Experts of a small language model.
Experts: 32 experts in each of 10 layers, 192 cubed ReLU neurons an expert, 2 picks a token, a sigmoid router, a shared expert of 192 neurons.
Training: a variant of Muon for the experts, 6598 steps.
Below are experts of layer 4 (counted from 0) of a mixture-of-experts language model. Rows are named router (the router's row for the expert) and show model dimensions 240-319. Each number is 200 + 30 x the weight over its row's rms, rounded and kept within 0 to 999.
Before each expert's rows: a language model's description of what the expert responds to. This comes from a sample of Wikipedia text that the model never trained on.

# expert 2
What it handles: Space before numbers. Spaces and digits leading into a number, mostly in stats tables and after month names, such as December 1916 or | 0 |.
router,169,223,239,156,193,152,155,164,251,173,207,196,168,166,154,187,237,203,169,236,176,216,252,158,192,226,221,215,162,233,168,182,196,236,161,194,218,204,257,230,218,233,183,238,225,188,216,169,179,252,232,185,232,184,144,207,222,179,202,174,196,262,177,203,233,187,210,221,230,220,160,236,166,171,198,155,209,179,226,190

# expert 18
What it handles: Infobox labels, word endings. Field labels and common nouns like school, Website, Occupation, Length, plus word-ending pieces like -age, -ewise, and digits in tables.
router,228,157,150,229,201,247,216,166,134,160,181,205,246,185,195,240,192,169,209,201,244,225,161,228,215,201,170,217,217,189,254,224,185,190,213,177,186,219,209,151,200,237,229,148,212,131,151,223,221,208,199,197,217,183,202,172,197,225,227,233,218,178,201,176,176,184,191,215,174,168,215,208,242,203,253,201,212,174,150,200

# expert 20
What it handles: Line breaks and parentheses. Line breaks, opening parentheses before codes, years or notes, and prepositions like for, after, during, as in Bellegarde (45031).
router,178,154,235,251,172,170,177,223,197,165,209,213,224,152,223,250,185,245,219,195,224,161,174,179,234,214,197,184,171,209,244,165,218,172,191,168,176,250,244,194,250,241,189,175,213,202,170,175,174,238,219,156,240,237,178,180,246,251,208,250,178,215,219,168,163,145,186,222,179,141,193,234,242,251,174,179,253,192,221,229

# expert 29
What it handles: Year digits and adjectives. Middle and last digits of years and numbers, such as 19-1-6 or 19-4-9, plus adjectives like local, public, older, younger.
router,192,255,249,152,190,145,205,158,220,217,168,237,200,137,167,164,219,214,195,192,191,231,230,164,187,240,240,189,173,246,239,226,194,224,157,246,214,156,200,244,205,234,236,234,232,228,256,182,175,197,220,192,218,227,177,238,195,173,156,172,201,229,157,240,227,203,229,226,202,246,173,233,168,180,203,180,190,213,243,165

# expert 8
What it handles: Articles and quantity words. Articles, pronouns and number words before a noun, plus table header words like Votes, Total and %; examples: a, she, four, Total.
router,214,151,180,217,235,182,203,245,145,202,241,188,176,236,225,216,195,217,245,164,219,171,144,194,241,190,212,180,224,166,229,215,210,191,198,212,188,188,145,187,207,196,215,167,191,197,192,182,227,180,198,206,178,181,252,131,183,192,238,212,230,158,196,204,173,200,164,187,136,218,185,177,235,195,216,249,212,142,169,223

# expert 3
What it handles: Coordinators and list commas. Coordinating and and commas joining list items, plus table pipes and place names after commas, such as students, faculty, and; Los Angeles.
router,215,141,218,234,176,197,238,260,191,181,221,179,216,221,189,248,189,232,189,207,233,167,140,201,243,229,167,236,192,204,190,166,162,226,220,215,161,224,216,190,183,216,232,211,192,216,169,186,224,145,181,210,234,151,194,211,167,161,235,213,254,180,152,183,167,184,151,186,174,199,253,207,249,227,215,198,230,167,179,245

# expert 24
What it handles: Pronouns, verbs, year digits. Pronouns and verbs following a subject, such as it weaves, plays, failed, plus digits inside years and table separator rows.
router,164,230,255,158,189,180,179,168,221,214,199,232,170,151,160,187,233,234,178,212,172,236,219,168,183,223,223,182,160,227,213,184,168,236,212,235,193,166,212,242,247,179,227,222,239,191,227,181,164,227,206,178,190,225,195,211,241,203,193,157,177,249,209,241,210,164,228,222,217,246,151,237,160,197,189,158,183,237,258,152

# expert 9
What it handles: Spaces, hyphens, math markup. Whitespace tokens before numbers, hyphens and en dashes, and LaTeX markup like ^{ and _{, as in "in 2008" and D-lactate.
router,210,184,164,218,249,233,244,247,183,197,172,168,236,243,242,227,216,186,212,153,208,181,161,217,252,152,154,202,212,151,202,188,228,190,248,182,196,226,209,205,168,198,168,193,220,220,185,210,222,155,175,242,198,195,245,162,211,233,231,211,208,169,210,166,218,155,143,153,193,158,236,193,231,194,199,231,184,181,171,242

# expert 7
What it handles: Table separators and punctuation. Pipes, commas, parentheses and semicolons ending a table cell or list item, including country codes such as USA, GER, ITA in sports tables.
router,247,210,158,253,200,238,269,249,232,196,165,196,203,189,190,223,169,187,243,171,194,217,153,200,215,198,174,190,178,189,182,203,251,165,260,177,161,228,226,219,220,155,248,159,174,177,198,224,180,153,165,216,236,190,194,165,206,195,177,232,235,182,149,193,220,188,174,204,194,176,219,168,256,174,164,194,248,212,189,192

# expert 0
What it handles: Month names, year digits. Month names and the digits inside dates that follow them, such as April 1931 and 24 February 2009, plus capitalized words opening sentences.
router,233,203,165,209,229,225,201,211,149,204,196,163,242,245,232,226,206,197,213,169,221,173,175,197,239,187,178,196,227,168,233,244,230,176,226,194,184,232,151,148,184,152,155,213,228,212,154,225,261,190,186,238,176,172,210,186,171,208,242,219,208,173,242,189,189,230,205,164,171,174,208,169,212,179,210,255,208,169,183,202

# expert 25
What it handles: Digits in dates and references. Digits, periods, quotes and spaces inside years, dates and citations, such as "(1954)", "2019-04", "F.30", plus table separator rows.
router,150,251,257,212,189,162,197,166,256,180,194,240,175,137,162,181,168,210,163,204,176,205,203,180,180,190,203,180,210,225,192,186,172,243,216,203,201,207,208,231,245,195,229,227,224,182,251,221,160,211,257,212,192,204,148,251,216,176,205,189,157,216,132,238,207,203,172,201,258,184,194,239,211,170,219,193,213,238,245,165

# expert 14
What it handles: Table ends and name starts. Closing pipes of sports tables, digits before % or score dashes, and first names or name pieces like Carlos, José, Far(izon).
router,164,235,241,157,171,169,166,162,237,198,209,221,157,170,160,167,198,205,182,237,156,219,223,172,168,233,235,171,190,236,193,190,166,213,169,230,232,178,235,230,225,196,199,227,186,191,252,180,163,235,205,204,209,235,152,229,217,173,180,188,172,242,172,240,204,185,217,252,234,220,187,233,171,214,217,162,194,225,247,165

# expert 31
What it handles: CJK byte pieces. Lead bytes of Chinese and Japanese characters, especially after an opening parenthesis, as in "Chen Yun | 陈云" or "(許恩", plus coordinate BOM bytes.
router,178,226,249,165,161,172,165,169,224,222,207,224,168,155,170,175,230,208,164,233,178,238,240,165,184,244,243,184,161,224,185,170,167,217,169,232,212,175,222,223,224,218,190,239,190,207,226,182,176,238,216,188,210,232,154,212,229,171,173,173,153,219,189,236,215,214,231,241,233,211,175,237,173,203,209,144,204,222,250,172

# expert 16
What it handles: Prepositions after nouns. Prepositions and function words following a noun phrase, especially "at", "of", "(", "than", as in "coach at the" or "buildout of".
router,221,189,159,230,203,224,247,242,177,230,200,195,238,204,242,229,180,210,231,222,241,163,192,227,249,151,176,219,206,185,202,213,224,175,209,181,178,204,164,184,164,160,197,177,199,166,160,225,230,185,188,227,179,199,212,162,198,162,215,229,248,214,219,167,191,204,175,164,213,145,189,165,199,203,173,222,203,192,146,264

# expert 4
What it handles: Clause-linking commas, relatives. Commas, "which", "who", "that", "and" that continue a sentence after a noun phrase, such as ", who sent" or ", which is".
router,225,241,206,222,204,189,156,176,207,217,133,183,165,156,169,223,167,236,206,171,255,242,266,195,175,211,228,169,170,185,170,163,118,234,218,208,252,156,239,196,238,152,179,147,192,161,248,187,174,198,151,219,184,264,208,230,217,208,187,185,223,173,142,214,212,234,184,216,218,202,192,169,154,197,153,137,214,208,180,210

# expert 5
What it handles: Digits in dates and counts. Digits inside years, dates, scores and sentence lengths, plus a few common words, such as 1–10, 20 years, 23 October.
router,228,174,177,251,227,245,248,220,192,197,196,170,202,232,240,234,195,235,240,159,246,174,164,214,256,161,198,216,245,190,182,223,214,175,213,158,193,240,208,193,180,194,216,190,180,172,187,202,221,167,197,172,226,161,253,180,156,243,244,225,239,163,230,162,211,176,174,148,184,169,224,183,255,165,171,227,241,171,152,248

# expert 6
What it handles: Function words, table pipes. Table cell pipes, sentence-initial The, and reporting verbs after a subject, such as According, announced, described, and the after prepositions.
router,229,164,184,193,201,248,242,241,194,163,237,152,175,190,217,189,196,159,262,200,251,174,169,191,193,140,219,200,178,198,200,161,239,190,244,185,146,248,150,164,213,191,230,133,204,197,218,220,219,152,209,217,247,213,228,137,198,183,214,224,217,187,185,210,113,139,208,204,157,169,215,213,253,173,242,219,186,196,227,208

# expert 28
What it handles: Verbs and descriptive words. Common verbs and adjectives or word starts after "a", "the", "and", such as became, took, served, public, local, not, un-.
router,205,248,237,154,194,201,182,195,221,202,245,248,176,176,143,143,216,222,215,197,193,230,222,189,175,233,194,177,211,220,260,224,208,250,184,226,225,157,205,230,220,184,180,220,251,202,224,220,197,249,222,217,215,217,164,253,255,157,152,190,175,252,210,188,229,180,236,251,197,218,155,216,139,186,174,155,160,248,215,156

# expert 17
What it handles: Line-start list markers. Pipes and dashes opening new table rows or list lines, and sentence-opening words like In, After, During, Born.
router,190,213,220,180,236,219,189,258,183,243,181,207,192,175,204,208,157,249,179,212,212,228,183,184,179,218,250,221,185,155,200,175,217,147,191,235,208,162,139,245,179,175,239,174,246,203,237,143,191,168,252,157,156,185,168,219,182,187,186,270,194,190,218,171,185,260,236,225,164,200,179,173,257,216,188,240,271,188,218,183

# expert 30
What it handles: Determiners and coordinate symbols. The, its, her and their before nouns, plus geographic coordinate symbols like ″ and stray bytes, and markdown table separators.
router,180,220,203,158,210,146,161,165,234,224,235,238,140,169,169,188,231,216,192,230,155,239,202,159,185,212,234,169,171,206,180,175,141,197,192,256,237,174,207,236,193,195,164,234,203,197,219,182,164,236,215,238,226,252,162,211,234,154,182,185,158,214,175,213,194,200,218,230,239,241,200,216,169,205,187,186,169,253,250,208

# expert 22
What it handles: Newlines and sentence boundaries. Line breaks, sentence-ending periods, section-heading marks (==), and connective words like because, called, however, "to", "as".
router,182,178,206,256,207,231,226,213,220,176,170,200,225,233,183,202,197,266,217,232,221,236,178,224,217,186,216,232,205,186,224,174,150,223,182,245,218,262,147,212,150,219,255,162,176,184,164,179,149,202,206,155,217,192,186,193,197,167,180,212,214,214,171,210,193,219,140,232,214,214,193,193,216,204,219,160,172,197,161,222

# expert 19
What it handles: Name fragments, digit continuations. Inner pieces of foreign personal and place names, and middle digits of years or coordinates, as in "Cot|rim", "Uy|ghur", "Nord-P|as", "10|9|7".
router,249,171,163,222,224,238,237,193,202,209,219,172,246,214,178,193,179,176,164,213,214,197,218,226,216,194,183,219,213,218,183,186,238,138,232,228,199,198,210,145,169,194,216,233,184,184,159,200,206,149,196,227,210,187,248,225,176,225,255,183,221,158,236,176,219,201,191,175,169,198,247,159,202,179,148,254,141,179,173,174

# expert 26
What it handles: Capital initials in names. Single capital letters and word pieces that begin proper names, titles or species names, such as M, G(umpenberger), RS-F-SR, de.
router,217,193,151,252,234,238,261,225,206,169,210,160,229,231,215,216,177,173,237,196,199,183,187,194,233,179,170,190,221,191,174,212,216,196,191,145,183,232,185,148,190,170,200,171,185,215,141,193,213,184,158,204,180,188,230,165,138,238,223,214,223,159,216,190,238,211,177,168,206,184,187,201,221,200,204,237,240,144,153,193

# expert 21
What it handles: Role and institution nouns. Nouns ending a named entity or role, such as school, club, Institute, wife, singer, plus year-starting 1 in table rows.
router,201,143,157,236,234,237,196,179,159,162,254,181,212,235,273,257,227,230,186,147,206,213,163,245,245,178,220,216,196,192,174,229,210,177,217,149,192,229,161,205,201,166,204,216,198,175,171,197,212,145,208,187,208,182,243,183,222,179,232,184,210,219,243,136,165,216,152,209,179,199,198,232,194,160,183,177,201,206,171,198

# expert 15
What it handles: Counts and final digits. Number words and nouns for groups of people, such as five years, women, troops, plus final digits of years and model numbers.
router,165,253,210,197,197,162,199,207,210,211,230,262,147,154,142,149,190,265,204,180,169,213,198,141,190,276,219,217,180,194,212,214,192,214,162,205,237,125,223,258,219,174,230,220,192,172,216,149,213,207,161,177,171,235,167,239,227,220,215,133,204,249,196,246,165,273,210,237,231,189,208,210,200,180,165,163,239,214,233,163

# expert 12
What it handles: Prepositions and mid-number digits. Prepositions and articles after a verb or noun, such as in classes and by firing squad, and middle digits of years.
router,198,181,152,210,243,218,218,217,157,188,205,175,229,216,205,206,170,221,230,153,205,190,172,212,221,211,180,214,204,173,198,205,229,155,232,205,175,193,191,174,183,182,263,176,192,181,194,212,220,144,154,173,181,194,236,212,149,203,221,226,210,149,185,204,144,204,162,154,169,182,224,166,244,185,204,204,238,151,195,227

# expert 1
What it handles: Table cells and Basin. Numbers and blank cells opening columns in sports, stats and geography tables, plus "Basin" in river infobox lines like "Basin size: 43".
router,184,232,234,174,166,171,181,173,245,211,202,232,175,161,165,166,200,204,189,240,185,226,242,162,170,236,243,192,180,226,194,194,168,220,179,219,227,163,218,226,219,226,198,218,194,200,253,201,164,236,212,196,201,226,167,213,236,179,175,167,178,239,174,242,207,206,217,243,230,213,183,223,149,209,199,146,206,240,251,178

# expert 23
What it handles: Name pieces and odd fragments. Mixed cases: starts of surnames or uncommon words (Ran-furly, Pe-irce, An-čić), apostrophes, and some digits and the.
router,223,183,165,194,203,239,194,236,163,165,199,154,238,260,230,221,166,220,195,199,216,155,172,204,190,178,171,200,215,148,230,243,235,191,235,150,182,238,210,197,165,166,174,214,219,156,165,200,215,200,182,207,176,185,202,170,178,246,218,243,197,153,228,161,245,149,204,154,198,176,202,179,243,181,211,232,219,156,162,231

# expert 10
What it handles: Proper names and nouns. Name words, often mid-name, for people, places and countries after "the" or a first name, such as Australia, Queen Charlotte, Lynch, Farman.
router,225,220,193,204,178,232,194,210,198,221,234,200,174,165,227,235,243,160,141,187,242,209,207,230,191,171,200,183,236,156,208,245,260,246,165,194,218,215,189,175,169,220,218,184,265,176,173,256,198,185,197,218,175,118,172,160,163,193,228,223,233,170,188,196,266,188,232,224,217,229,213,136,199,220,109,186,188,156,198,207

# expert 13
What it handles: Noun endings and plurals. Final word pieces and plural suffixes closing nouns, such as -ers, -ians, -ries, -ism, and nouns like people, children, history, season.
router,174,217,171,177,180,205,241,216,202,179,174,169,226,177,251,257,196,194,220,139,260,251,168,229,198,167,156,207,177,150,188,214,219,220,211,198,153,190,183,171,138,199,234,154,165,161,221,203,177,200,200,206,218,152,232,191,227,173,192,237,211,217,225,208,208,236,190,176,157,233,216,174,228,189,195,231,249,157,216,192

# expert 27
What it handles: Sentence ends, copulas. Periods, line breaks and the copulas was, is, became that end sentences or begin predicates, like "(ICAO: TB) was".
router,189,168,209,199,175,190,195,194,188,176,218,228,222,232,206,178,192,231,238,168,267,191,237,237,202,184,212,133,202,172,214,176,125,243,192,202,157,200,250,189,211,177,224,163,199,138,173,226,171,168,244,142,228,196,201,218,242,208,192,182,188,177,213,169,153,186,179,174,203,186,190,177,231,237,208,178,196,191,192,173

# expert 11
What it handles: Noun endings and field labels. Word-final pieces and nouns ending a phrase, often infobox or table labels, such as fuselage, Senate, Time zone, Order, round.
router,223,169,163,225,205,230,226,204,177,167,203,156,204,242,239,209,222,169,246,206,207,185,163,207,242,187,170,215,197,191,243,196,241,195,205,189,195,238,177,157,157,192,171,159,197,161,146,235,247,204,237,204,219,147,220,197,158,210,243,229,221,169,237,193,195,226,180,199,136,192,237,183,237,217,182,216,178,170,194,254